{"n_experts": 16, "experts_per_token": 1, "d_expert": 256, "hidden_act": "swiglu", "router_score": "softmax", "normalize_top_k": false, "routed_scale": 1.0, "router_z_loss": 0.001, "init_std_router": 0.0174, "norm": "layernorm", "optimizer": "muon", "train_tokens": 727000000, "dataset": "wikipedia_en"}
Below are experts of layer 8 (counted from 0) of a mixture-of-experts language model. Rows are named router (the router's row for the expert), down (a neuron's output weights, with its number) and show model dimensions 0-159. Each number is 128 + 24 x the weight over its row's rms, rounded and kept within 0 to 255.
Before each expert's rows: a language model's description of what the expert responds to. This comes from a sample of Wikipedia text that the model never trained on.

# expert 5
Pipe separators in tables (sports standings, election results, squads) and month names in dates, such as |, November, May.
router [ 89 116 142  96 106 147 126 123  93 125 125 102 154 139 113 131 120 110 109 155 130 188 116 161 157 123 118 149 124 158 101 112 173 134 136 112 129 135 128 121 143 101 164 125 112 154 148  83 110 109 117  92 111 136 116 134 101  99 162 117 184  82 144  76 147 113 136 161 167 108 127  96 169 139 108 166 108  65 144 105 144 137 133 134 101 109 125 137 123 150 126 121 119  94 130  98 138 126  98 170 109 155 155 153 159 131 135 153 164 163 125 177 124 134 120 107 130 114 152 130 147 152 120 120 124 114 139  87 110 120 138 145 117  94 183 170 138 120 100 147 131 168 117  96 134 109 130 140  66 133 132 127 132 109 110 134  99  95 138  82]
down0 [115 132  99 172 110  97 139 127 153 130 104 145  79 113 125 115  97 121 162 122  39 136 146 157 135 147 133 173 103 143  97 157 163 139 115 169 102 146 167 159 140 112  78 111 119 124 132 133 148 133 124 155 130 102 173 136 140 196 145 136 160 106  90 185 114 124 113 118 100 147 125 138 123 136 128 104 129 141 187 140 144 143 106 148 145 100  86 132 156 131 108 128 142 124  85 153 122 148 122 131 142 111 137 106 114 149 171 155  87 130 113 141 154 104 145 141 110 122 112 122 127 145 129 115  93 132 163 102 142 107 101 129 109 130 131 130 136 114  91 129 149 142 119  66 141 114 108 144 140  87 119 129 126  76 144 126 106 133 121 144]

# expert 4
Line breaks, paragraph breaks and list dashes in structured lists, plus opening parentheses, brackets and quotation marks before inserted material.
router [164 105 124  90  93 161 121 129  94 149 164 127 140 136 104 122 100 130 130 140 126 142 111 121 165 113 105 119 125 173  98 140 130 145 113 155 129 115 115 104 114 151 152 159  99 178 112 115 122 109 141 122 134 128 101 146 120 147 133 158 145  97 123  95 159 112 157 140 138  96 140 119 128 137 134 119 100 138 151 172 139  97 142 152  87 125  96 153 123 146 118 148 104  89 144 106 108 108 125 165 111 155  68 147 124 127 172 209 102 132 128 205 120 108 129 119 120 112 161 114  89 136 123  91 114 102 131 107 131 150 102 126  81  97 169  95 123 135 130 118 134 153  69 109 115 131 129 142  98 140 130 153 109 117  87 107 118 105 131 108]
down0 [135 138 136 110 131 171 140 116 141  89 149 129 125 127 112  69 155 130 148 145 121 131 125 140 100 138 136 128 132 144 140 173 117 124 112 131 155 116 114 168 151 184 151 157 156 163  85 113 157 109 130 137 147 173 127  93 132 131 101 128 166 140  98 151  97 125 114  82 138 131 132  87 129 139 134 125 122 101 103 126 126 119 135 147 151 134 117 120 132 190 111 132 122 122 133 149 168  97  72  98 139 154 154 138  91 108 119  80 111 132 118 153  98 137 101  76 124 119 131 136 105 161 109 105 112 126  98 177 155 110 134 141 141 108 122 193 129 124 179  90 126  99  94 105 111 145 133 112 124 135 101  88 123 112 143 140 150 155 102 180]

# expert 6
Early sub-word pieces of longer, often technical words, as in comp, qu, int-rac-ranial, hyp-og-onadotropic, mis-leading.
router [130 128  97 135 142 144 149 110  93 140 145 115 130 137  82 113 113 119 150 128 138 117 132 153 145  99 116 122 161 126 137 153 151 173 135 106 127 139 164 129  87 116 126 117  80 148 137 112 113 153 129 143 124 181  89 101 112 161 143 156 121 124 120  91 149 134 140 173 120 172 166 141 128 121 148 112 138 128 126 149 124 126 131 133 101  89 100 152 125 161 124 145 127 114 133 136  43 120 126 182  80 107  98 115 164 152 117 189 106 141 105 161  99 136 138 133 128  91 124 136 107 139 127 133 117 138 152  71 113 113 127 115 129 163 157 115 116 116  84  88  98 115 119 118 134  71 167 174 118 131 148 152 139 100 108 152 119 121 114  94]
down0 [153 126 154 147  68 174 149 121 110 142 156 156 166 121 151 191 109 110 157 117 121 138 126 111 107 156 108 148 160 113  99 132 190 125 128 139 154 125  97 109 115 153 117 131 125 132  76 137 109 156 147 147 141 182 141 110 122 107 107 154 118 109 112 133 127 111 127 133 125 102 132  97  74 123 122  81 100  88 122 136 120 136 130 128 165 130 107  96 141 140 163 161 102 135 128  64 113 102 101 127  85 140 156 128  99 138 177  98 104 112 114 156 121 135 133 139 104 137 119 141 117 110 125 145 167 128 152 143 157 168 101 142 119 107 107 152 108  96 139 137  95 142 128 104 108 149 109 110 148 167 112 118 141  96 172  94 144 145 158 131]

# expert 13
Prepositions linking nouns and places, most often of and in, also to, for, by, from, as in University of Ghana.
router [122 114 130 116  90 136 158 156  78 154 101 106 123 117  90 106 127  96 120 100 135 113 136  92 157 117 118 134 115 112 130  80 123 186 110 104 111 153 130  96  88 162 133 134 109 159 139 125  98 120 124 150 164 155 112 111 130 129 141 136 187 117 113 119 154 136 125 158 118 180 180 129 133  99 119 150 106 134 130 144 142 108 152 101 106 120 134 120 117 120 102 124 118 113 127  61 106 125  99 165  98 134 120 157 161 166 177 122 154 128 124 175 137 123 114 140 134 111 169  96 141 131  99 128  91 141 135 116 121 147 144 119  93  91 142 120 153 123 132 137 173 171  56 122 123 103 143 165 120 141 144 149 150 147 132 125 107 106 135  93]
down4 [122 143 131 151 152 115 109 162 131 117 168 159  86 161  96  99 141 130 160  86  78 135 150 127 133 117 155 110  87 125 136 107 109  78 122 121  66  83 114 104 159 128 150 159 111 114 138  86 175 122 147 130 140 125 142 142 164 123  85 116 142 129 114 109 140 130 153 133 172 134 160 137 151 126 144 145 150 175 114 108 125 134 123 171 132 143 167 116 111 132 158 108 108 121 135 127 123 147 133  63 126  85 147 122 111 128 165  73 150 116 111 123 118 117 155 137 145 115 132  86 179 131 123  68 121 109 160 137 139 160 116  92 115 162 118  78 127  97 133 137 138 137 133 145 113 118 133 120 171 131 157 114  98 119 122 136 135 147 146 132]

# expert 10
Verb forms and word endings (ed, ing, had, has, would, took), plus and, to, not in narrative prose.
router [151 112 148  85  76 143 113 136  98 149  84 105 130 113  91 122 123  95 118 129 162 113 129 107 157 115  88 117 136 148 105 118 110 142 118 136 111 108 123 108 119 135 164 158  74 225 129  90 100 123 143 138 106 157  82 137 145 121 161 139 125  79 122  93 138 110 148 122 134 169 137 146 135 135 164 124 109 103 125 142 112 126 163 118 101 117 111 173 111 111  69 131 132 135 131 132 156 115 112 193 117 157 135 153 104 134 162 133 159 169 115 127 117 107 118 147 113 110 128 124 119 133 149 149 147 179 149 108 113 134 127 109 108 164 156 117  93 117 144 141 134 150  98 107 104 103 117 177 121 129 133 150 130 114 118 113 107 153 129 102]
down4 [ 90  91 122  96 145 115 118 146 118 161 169 118 133 158 130 154  91 139 130 139 116 141 131 113 138 113 125 170 165 123 139 136 113 115 121  85 128 133 114 139 169 149 125 129 147 149 100 118 100 151 144 130 158 144 152 125 137 155 114 119 122 132 124 107 101 136 114 204 129 129 125 116  92 100 148 135 138 136 122 126 135 128 150 105  86 121 148 146 115 107  70 109 141 129 150 104 176 143 141  91 153  90  78 110 104 140 112 166 111 106 153 161 144 168  87 176  99 112 133 138 144 107 156 132 154 142 110 118 116 137 114  97 131 113 100 141 163  97 135 136 181  98 133 147 127 142 175 144  53 129 122 109 156  85 126 102  87 144 130 132]

# expert 14
Pieces inside non-English proper names, especially German, Slavic and French places, clubs and people, such as sl, sch, berg, č.
router [139 105  90 122 155 155 140 125 103 150 113 138 104 116 116  98 126  96 115 138 123 179 136 109 168  81 106  99 119 113 142 159 145 165 120 102 101 143 143 130 130 112 145 149  83 126 136 121  87 183 149 153 146 151 119 118 128 166 139 130 110  71 131 119 108 132 171 157 169 153 115 136 140  83 128 112 135 130 130 155 140 125 138 152 128 120 100 168 163 157 107 119 149  90 161 145 127 129 106 144 137 128 148  92 123 157 189 117 120 131 105 170 109 161 113 154 129 122 160 107 112 144 101 116 119 156 113 123 141 104 151 117  74 115 155 100 103 130 118 139 173 158 102 157 127 107 147 144  83 112 124 106 108  75 143 150  84 125 147 104]
down0 [145 152  82 114 153 131 142  97 157 155 155 142 133  98 161 118 111 137 121 102 109 131 122 109  87  76 154 114 166 109 109 123 143 131 149 170  84 135 150 157 108 136 156 165  79 115 123 120 126 162 163 134 125 161 120 147 131 121 169 111 119 124 133 151 194 167 133 110 140 114  99 112 147  91 104 109 128 105 183  59 105 149 167 157 141 139 145 106 127 124 100 131 119 139 114 119 118 119 145 121 123 144 147 106 162 127 165 122 159 111 160  73 129 114 105 106 120 110 144 113 150 148 122  88 113 120 148 143 121 126 154 144 144  96 126 105 120 137 155 142 102 170 123 116 124 136 102 148  82  80 141 109 173 106 126 117 123 123 102 127]

# expert 3
Lowercase pieces inside a longer word, often right after the opening syllable, such as Co|ul|d, stra|te|gic, insc|rib|ed, Sensi|ti|vity.
router [134 121 111 102 115 150 103 161  99 158 139 117 121 111  96 117 118 122 102 163 111 168 169 125 164 102 102 126 138 169 142 162 116 167 158 109 143 106 107 177  97 107 149 132 124 178 118 127 130 128 142 100 117 154 107 166 124 110 149 151 143 144 100 110 148 125 133 111 140 146 120 105 132  96  98 129 110 151 167 119 143 143 112 162 105 132 166 151  86  86  88 137 106 145 142 132 106 101  98 167 139 148 169 153 141 100 126 134 114 186 137 137 138 131 103 114 115 108 119  94 145 128 132 109 134 112 114 113  91 135 137 132 118  79 142 121 167 150  80 113 107 153 136 129  82 117 123 127 123 137 159 167 118  88 149 134  97  66 168  98]
down0 [149 172 150  96 129 113 106  86 130 131 119 111 154 149 132 136 140 163 117 123 141 116  77 136 113 146 115 143 105 127 145 152 122 121 114 106 142 130  99 166 114 118 141 104 126 201 116 172 106 123 111  95 112 173 144 107 102 145 124 118 137 145 111 130 135 135 145 136 142  85 171  92 115 130 151 123 111 137 157 132 135 116  99 148 159 122 143 114 112 114  89 115 139 157 120 155  96 138 135  87 153 119 155 151 147  84 157 141 130 117 144 115 146 125 146 142 189 139 192 143 107 139 156 105 130 125 115 139  94 103 131  88 131  80 102 111 123 110 141 145 159 127 158 134  96 141 104 114 142  98 151  99 115  94  65 185 107 109 166 136]

# expert 12
Standalone digits and number words in sports tables and stats (0, 5, two, ten), plus list numbering and nationality words.
router [155 108 136 143 124 139 128 171 103 124 119 105 117 130 107 119  94 149 125 140 124 126 135 119 147 123 139 111 141 144 118 116 137 134 132 139 109 139 106 114 106 122 146 110 129 193 161  88 102 133 125 124 133 167 117 156 109 133 143 143 213  80 138 112 118  93 135 169 198 161 133 124 138 139  82 137  73 128 157 137 112 126 142 140 107 127 116 122 128  95  93 145 121 108 167  68 115 124 102 170 120 123 124  99 131 162 160 176 107 128 121 138 105 127 109 130 144 113 102 113 133 150 125 147  96 119 142 111 126 137 150 134 112 186 181 124 120 131 148 117 132 122  62  92 104 140 125 148  84 126 170 138 102 103 107 110 106 148 149 112]
down0 [ 96 106 163 120 159 170 115 132 108 138 181 117  70 178 154 105 122 136 127 130 148 127 100  72  74 127 140 136 157 143 135 118 113 124 119 143 120 122  76 110 154 144 178 102 104 111 126 117 160 154 166 177 125 126  96 124 147 163 124 119 121 105 152 123 101 122  65 127 168 103 121  92 114 124 131 147 151 130 144 139 119 138 149 112 166 151 152 117 165 111 161  85 134 129 161 134 126 133 119 145 169 133 108 156  75 116 154 136 144 112 121 108 103 111 133 107 153 145 165 125 120 150 145  92 107 130  91 134 160 101 149 102 102 117 114 145 130  77 118 103 126 133 139 160 144 128 134 140 100 128 130 133  90 147 151 100 144  99 119 129]

# expert 2
Articles and possessives like the, The, its, their, his, plus pipe separators between table cells, often after a name.
router [142 100 142 105  95 134 131 144  93 169 134 117 149  75 113 124 139 115 138 137 167 132 164 147 149  81 112 108 131 150 146 106 115 135 117 131 127 144 104 125 141 119 153 142 106 148 136  96  93 122 155 120 129 167  78 128  88 133 147 144 188  91 123 123 157 107 166 140 187  91 149 144 135 126 145 163  91  90 138 139 118 106 162 105 102 101 161 138 118 117 153 163 138 139 142 102  96 154 105 146 112 172 114 162 128 132 168 119 137 160 126 146 119 140 118 166 136 104 132 107 144 146 128 150 147 133 134 121 137 108 136 151  65 119 191 109 134 136 141 109 125 141  82 111 134 132 146 157  91 138 167 105 119 111  92 119  82 104 136 117]
down0 [144 113 159 106 101 111  96  93 109 157 145 150 117 139 121 135 138 143 102 133 112 109 139 153 139 143 139 183 135  94 130  90 114 110 172 131  96 150 125 127  86  99 129 139 127 129 187 115 111  98 100  91 125 123 165 107 163 160 171 114 132 134 134 117 138 100 122 181 149 101 124 165  89 110 115 118 147 132 161 130  94  97 123 150 112 153 169 111 163 128 104 119 118 113 132 122 130 174 121 139 127 112 149 132 163 146  75 113 202 134 140 131 164 149 144 128 115 137 110 101 146 140 126 148 115 141 152 125 119  92 136 126 191 153 122  95  69 125 119 121 118 138 125 127 113 110  99 150 119 186 140 117 103 125 130 110 100 102  98 136]

# expert 7
Field labels and list items in infoboxes and officeholder boxes, plus colons and dashes after them, such as Incumbent, Rank, location, See also.
router [100  99 134  91 120 136 158 157  79 141  99  75 136  90 114 123 150 106 125  95 127 155 139 116 154 108  91 133 154 142 110 110 153 127 139  80 115 100 121 154 129 139 153 143 134 172 168 105 141 107 127 130 153 144 102 171  88 167 161 140 176  81 112 106 132 112 126 147 132 108 127 113 162 129 107 104 107 115 134 139 129 128 103 128 141 156 118 140 126 129 105 133 105 142 100 116 117 185 122 160 100 140 123 135 148 124 137 207 187 189 130 151 102  86 112 145 142 143 136 115 113 117 125 116 113 121 131 110 118 115 110 111  69 116 129 109 146 133 122 154 159  99 118 147 111  98 142 185 124 152 128 160 132 132 120 112 115 144 114 146]
down0 [144 139 111 125  88 117 102 111 111 163 133 164 131 105 117 128  76 157 125 169 127 145 140  98  85 130 120 134 123 115 138 132 104 162 137 145 137 105 161 169 142 176 153 126 113 146 121 107 153 137 114 169 143  80 133 129 118 156  86 110 115 129 123 128  76 134 169 147 136  84 131  99 160 125 137 107 171 122 133 119 171 139 152 134 157 159  97 152 116 137 119 132 104 119 118 133 117 127 143 190 179  77 127 107  82 112 120 140 128 128 105 105 133 168 103 146 117 153 104 138  93 134 175 117 147 115 165 118 125 110 131 130 135 110 116 154 125 127 118  75  96 118 102 160 117 118 167 152 117 155 107 106  86 146  98 149  93 154 105 118]

# expert 9
Equals signs of section headings, suffix pieces ending words such as -al, -ing, -ical, -red, and title words such as Film, TV, International.
router [138 131 142 120 155 142 137 136  78 135 117 132 106 121 102 142 158 124 110 125 101  88 121 165 162 106 138 146 152 144  81  97 148 137 164 115 153 142 140 136 100 144 156 129 124 198 181 106 112 141 129 167 136 149 101 159 135 151 129 140 163 130 139 115 121 121 155 140 143 105 161 127 138  89 127 141 123 103 165 144 115 109 125 145  89 132 112 157 106 143 111 142 174 103 128  68 135 138 126 139  95 146 114 148 111 138 102 161 126 158  92 131  99 139  90 131 121 146  89  87 138 124  87 128 157 132 159 117 121 163 125 138  87 133 164 153 112  83 145 111 136 159  79 124 138  82 115 115 103 134 138 129  86  92  95 135  74 122 117 119]
down0 [158  82 108 123 119 131 141  95 129 128 148 117 100 157 152 113  91 154 106 162 177 144 121 130 150 121 148  76 108 145 120 153 116 152 121 142 128 118 148 150 151  57 153 104 105 122 145 128 170 164 111 135 153 137 123 149 130 172 124 125 133 141 127 141 145 170 140 147 125 144 157 104 104 156 139 130 110 125 153  63 147 132 138 128  87 152 141  94 162  83 114 135  66  76  96  83 127 124 139 106 140 140 152 129 141 111 144  99 140 105 139 111 123  91 143 140 109 122 117 116  90 127 128 127 135 142 165 153 120 106 118 101 144  76 171 166 129 147 126 122  87 104 150 124 136 136 170 159 128 123 124 130 121 163 148 123  99 121  86 109]

# expert 0
Numerals, digits and unit or noun tokens right after a number, such as km, feet, 00, airplanes, points, and coordinate seconds.
router [ 84 132 153 109 100 109 148 136 107 119 131 122 141 127 133 133  96 151 103 118 147 182 138 125 149 111 124 130 135 129 116 143 157 131 129 106 159 105 147 110 115 123 147 136 100 155 154  97  94 158 108 123 134 128  93 110 132 105 122 125 153  93 107 112 166 118 157 171 139 158 129 137 157 112 121 125 118 130 159 118 160 113 127 174 127 132 139 157 122 131  87 134 150 117 135  88 149 133  96 151  96 139 117  85 115 126 156 172 115 151 135 162  93 126 124 155 160 118  99  83 142 113 140 113 167 125 163 130 100 125 156 109  66 108 170 136 115  94 121 163 115 149  50 131 105 138 140 188  95 107 125 145 117  86  91 160 140 167 116 101]
down0 [131 120 134  94 149 142 129 168 160 126  82 104  88 134 114 181 106 162 125 143 119 140 121  86 139 113 112 170 139  90 104 143 132 158 129 135 121 123 143 146 133 141  95 112 101 164 145 132 145 109 170 151 105 151 115 113 174 133 123 109 156 107  94 129 118 139 100 110 147 147  73 164 138 112 129  96 156 119 156  99  88 113 139 118 116 151 157 165 122 111 152  88 119 124 139  78 132 178 165  99 113 127 159  71 116 171 136 104 121 153 127 129 119 124 103 107 152 159 110 147 107 150 128 139 140 112 133 105 100 131 138 114 127 152 148 113 143 146 158 116 108 127 125 126 119 141 163 136  85 102 124 146 131  55 119 140 163 102 177 127]

# expert 11
Given names and their later pieces in personal names, often Slavic or other foreign ones, such as John, Nik|ita, Il|ya, Ste|ph|en.
router [125  87 128 151  72 129 170 133  85 146 130 134 143 113 132 114 140  88 124 121 109 110 158 121 184 112 139 133 105 147 136 138 140 147 133 146 100  73 114 114 136 158 140 148 108 175 141 134 128 110 137 113  98 138 127 184 148 137 134 163 158 116 130 112 140 104 151 160 134 120 113 121 179 143  89 120 106 112 151 135 104 139 138 142 112 102 142 181  80 124  59 120 132 126 164  95 118 158 134 140 118 141 157 115 118 161 144 139 119 148 124 177 101 166 115 158 119 105 137 110 120 153 144 124 149 147 143 107 139 154 124 123 109 120 101 119  89 128 126  95 126 177  95 107 152 146 109 166  98 182 150  88 135 109 143 134  91 128  97 114]
down0 [174 180 148 103 135 125 144 111 117 144 122 124 100 122 117 123 157 137  95 166 122 114 104  55 151 149 137 101 155 121 130 168 108 133 122 101 129 163 110 134 126 110 128 139 149 175  95 101  92 138 121 130 146 125 124 134 140 143 120 132 175 141 141  89 114 149 127 182 125  94 133  63 124 134 163 138 136 136 170 130 117 102 152 128 140 133  76  87 148 154 192 139 127 132 142 140 110 169 106 105 120 131 142  91 155  96 125 113 125 112 110 115 126 123 100 119  96 124 137 114 150 126 124  99 125 131 106 160  97 123 131 149  78 125 138 116 112 138 144 114 110 133 116 150 102 122 154 114 116  73 156 154 183 138  96 171 152 126 165 111]

# expert 1
First capitalized word-piece of a proper name split into parts, often in sports tables, such as So|ares, Gu, Cas|anova, Sa|pporo.
router [156 103 123 117 144 112 110 115 103 146 150 121 159  83  83 150 129 122 141 102 137 158 147 142 149 130 101  86 137 139 122 110 133 174 140 112 128 113  80 135 119 138 151 145  82 120 134 136 101 118 115 118 129 142 134 128  90 150 108 157 169 137 146  97 144 105 132 179 132 158 154 121 166  78 135  87 104  79 166 136 114 135 158 110 149 130 132 156 132 112  99 150 120 116 143 120  97 117 118 149  97 153 124 158 144 153 162 169 124 152  87 192 101 164  85 115 144 120 157 125 139 145  81 136 149 117 146 130 129 146 122 127  89 125 166 111  75 139 150 140 157 141 104 140 128  96 157 153  97 147 142  93 120  95 135  98 104 115 155 131]
down0 [100  57 134 114 146  74 133  85 159 133 133 122 153 127 135 168 137  97  98 134 140 107 112 139  96  47 104  82  93 144 154 148 162 132 170 124 124 126 120 161 132 127 145 111  73 130 148 122 108 116 136 113 123  83 151 109 137 123 129 109 150 163 132 179 119  93 120 180 163 143 133 131  94 141 115 149 121 127 146 119  87 119 154 114 143 134  94 131 168 105 108 142 166 130 107 118 128 139 144 123  96 126 157  94 195 100 140 173 142 134 155 148 142 154 106 135 125 123 108 145 152 121 103 104 104 143 122 122 155 114 160 142 138 143 125 131 102 139 139 119 125 130 149  99 112 136 153 112 115 125  83 100 151 155 151 146 134 122 139 128]

# expert 15
Closing parentheses and quotes, the word there in "there were", and nouns ending a phrase such as album, States, Germany, alone.
router [119 116 169 102 127 110 124 144  94 142 108  98 126 138 115 130 149 123 141 185 162 120 132 162 166 111 115 146 112 122 116  70 145 153 141 132 144  85 145  99 141  66 143 154  95 179 155  83 127 134 157 134 139 145 119 116 140 149 152 127 169  84 139 110 151  83 132 168 151 152 168 128 144 120 156 112 110 111 138 124 103 141 125 101 111 134 143 132 131 114 107 143  93 129 154  98 114 155 103 149 138 134 121  97 113 128 133 163 117 137 131 156 117 128 123 162  80 108 124 121 123 118 145 111 158 127 155 146 142 157 108 157  74 107 151 107 120 106 103 163 156 123  63 114 120 110 148 142  78 134 142 110 146  77 113 116 105  89 121 110]
down0 [123  94 178 159 127 155 127 119 163 105 145 100 126 129 145  84 163  94 119 138  97  82 108 172 143 121 159 113 130 148 103 123 160 126 137 161 143 109 124 138 124 137 149 121 110 166 141  97 105 142 162 114 135 126 123 160 141  93 134 121 108 116 131 173 158 134 146 131  91 181 174  98 123 135 104 136 108 139  79 143 108 117  62 110 159 142 144 150 167 101 125 152 171 146 102 190 134 136 112 121 126 121 125 176  61 143 115  96 104 105 133 135 118  89  78  95 129 116 170 104 107 152 115 111 113 129 135 136 160 130 106 129 129  85 119 140 149 150 122 133 132 145 111 145 125 120 109  93 104 141 134 131 141 139 108 126 139 148 126 138]

# expert 8
Sentence-final periods, the articles a, an and A, and the equals signs of section headings like ===Religion===.
router [140 139 125 123 109 143 129 109 116 141 126  97 127 110 136 146 110 135 102 121 120 139 148 174 174 144 118 145 117 106 108 156 122 133 140 101 118  83 115 126 105 129 135 157 140 206 164 117 130 125 108  98 152 152 122 112 150  95 161 139 154  78 119 119 106 103 142  70 167 161 101 133 151  88 121  92  87  99 112 149 157 134 104 145 129  99 130 141 122 151 147 164 100  92 145 112 108 118 162 140  74 156 140 120 131 151 133 157 112 161 121 164 107 144 128 147 124 105  95 109 167 150 119 137 150 162 135 114 111 122 137 131  86 127 152 141 126 114 136 156 142 156  69 132 134 129 120 187  81 157 134 123 142 126  92 139 103 161 116  89]
down4 [135 106 146 126 147 179 128 111 138 109 133 126 104 133 107  97 132 102 122 150 121 132 138 129 134 142 122  90 117 125 139 100 186 135  81 153 101 119  86 131 135 137 146 166 161 160 146 121 141  98 114 135 107 114 120  93 114 138  91 147 128 160 173 149 131 132 123 150 119 139 108 140 135 129 115  95 106 131 175 132 125 135 163 131 187 160  63 167 108 155 105 150 113 189 142 133 137  72  84 135 111  67 124  97 140 124 155 162 103 130  90 115 116 143  86 103 145 104  93 112 134 134 142 112 155 114 110 145 130 117  77 121 160 145 131 123 137 146  93 131 143 142 130 110 127  89 134 119 164 142 122 144 172 167  98 124 148 139 131 132]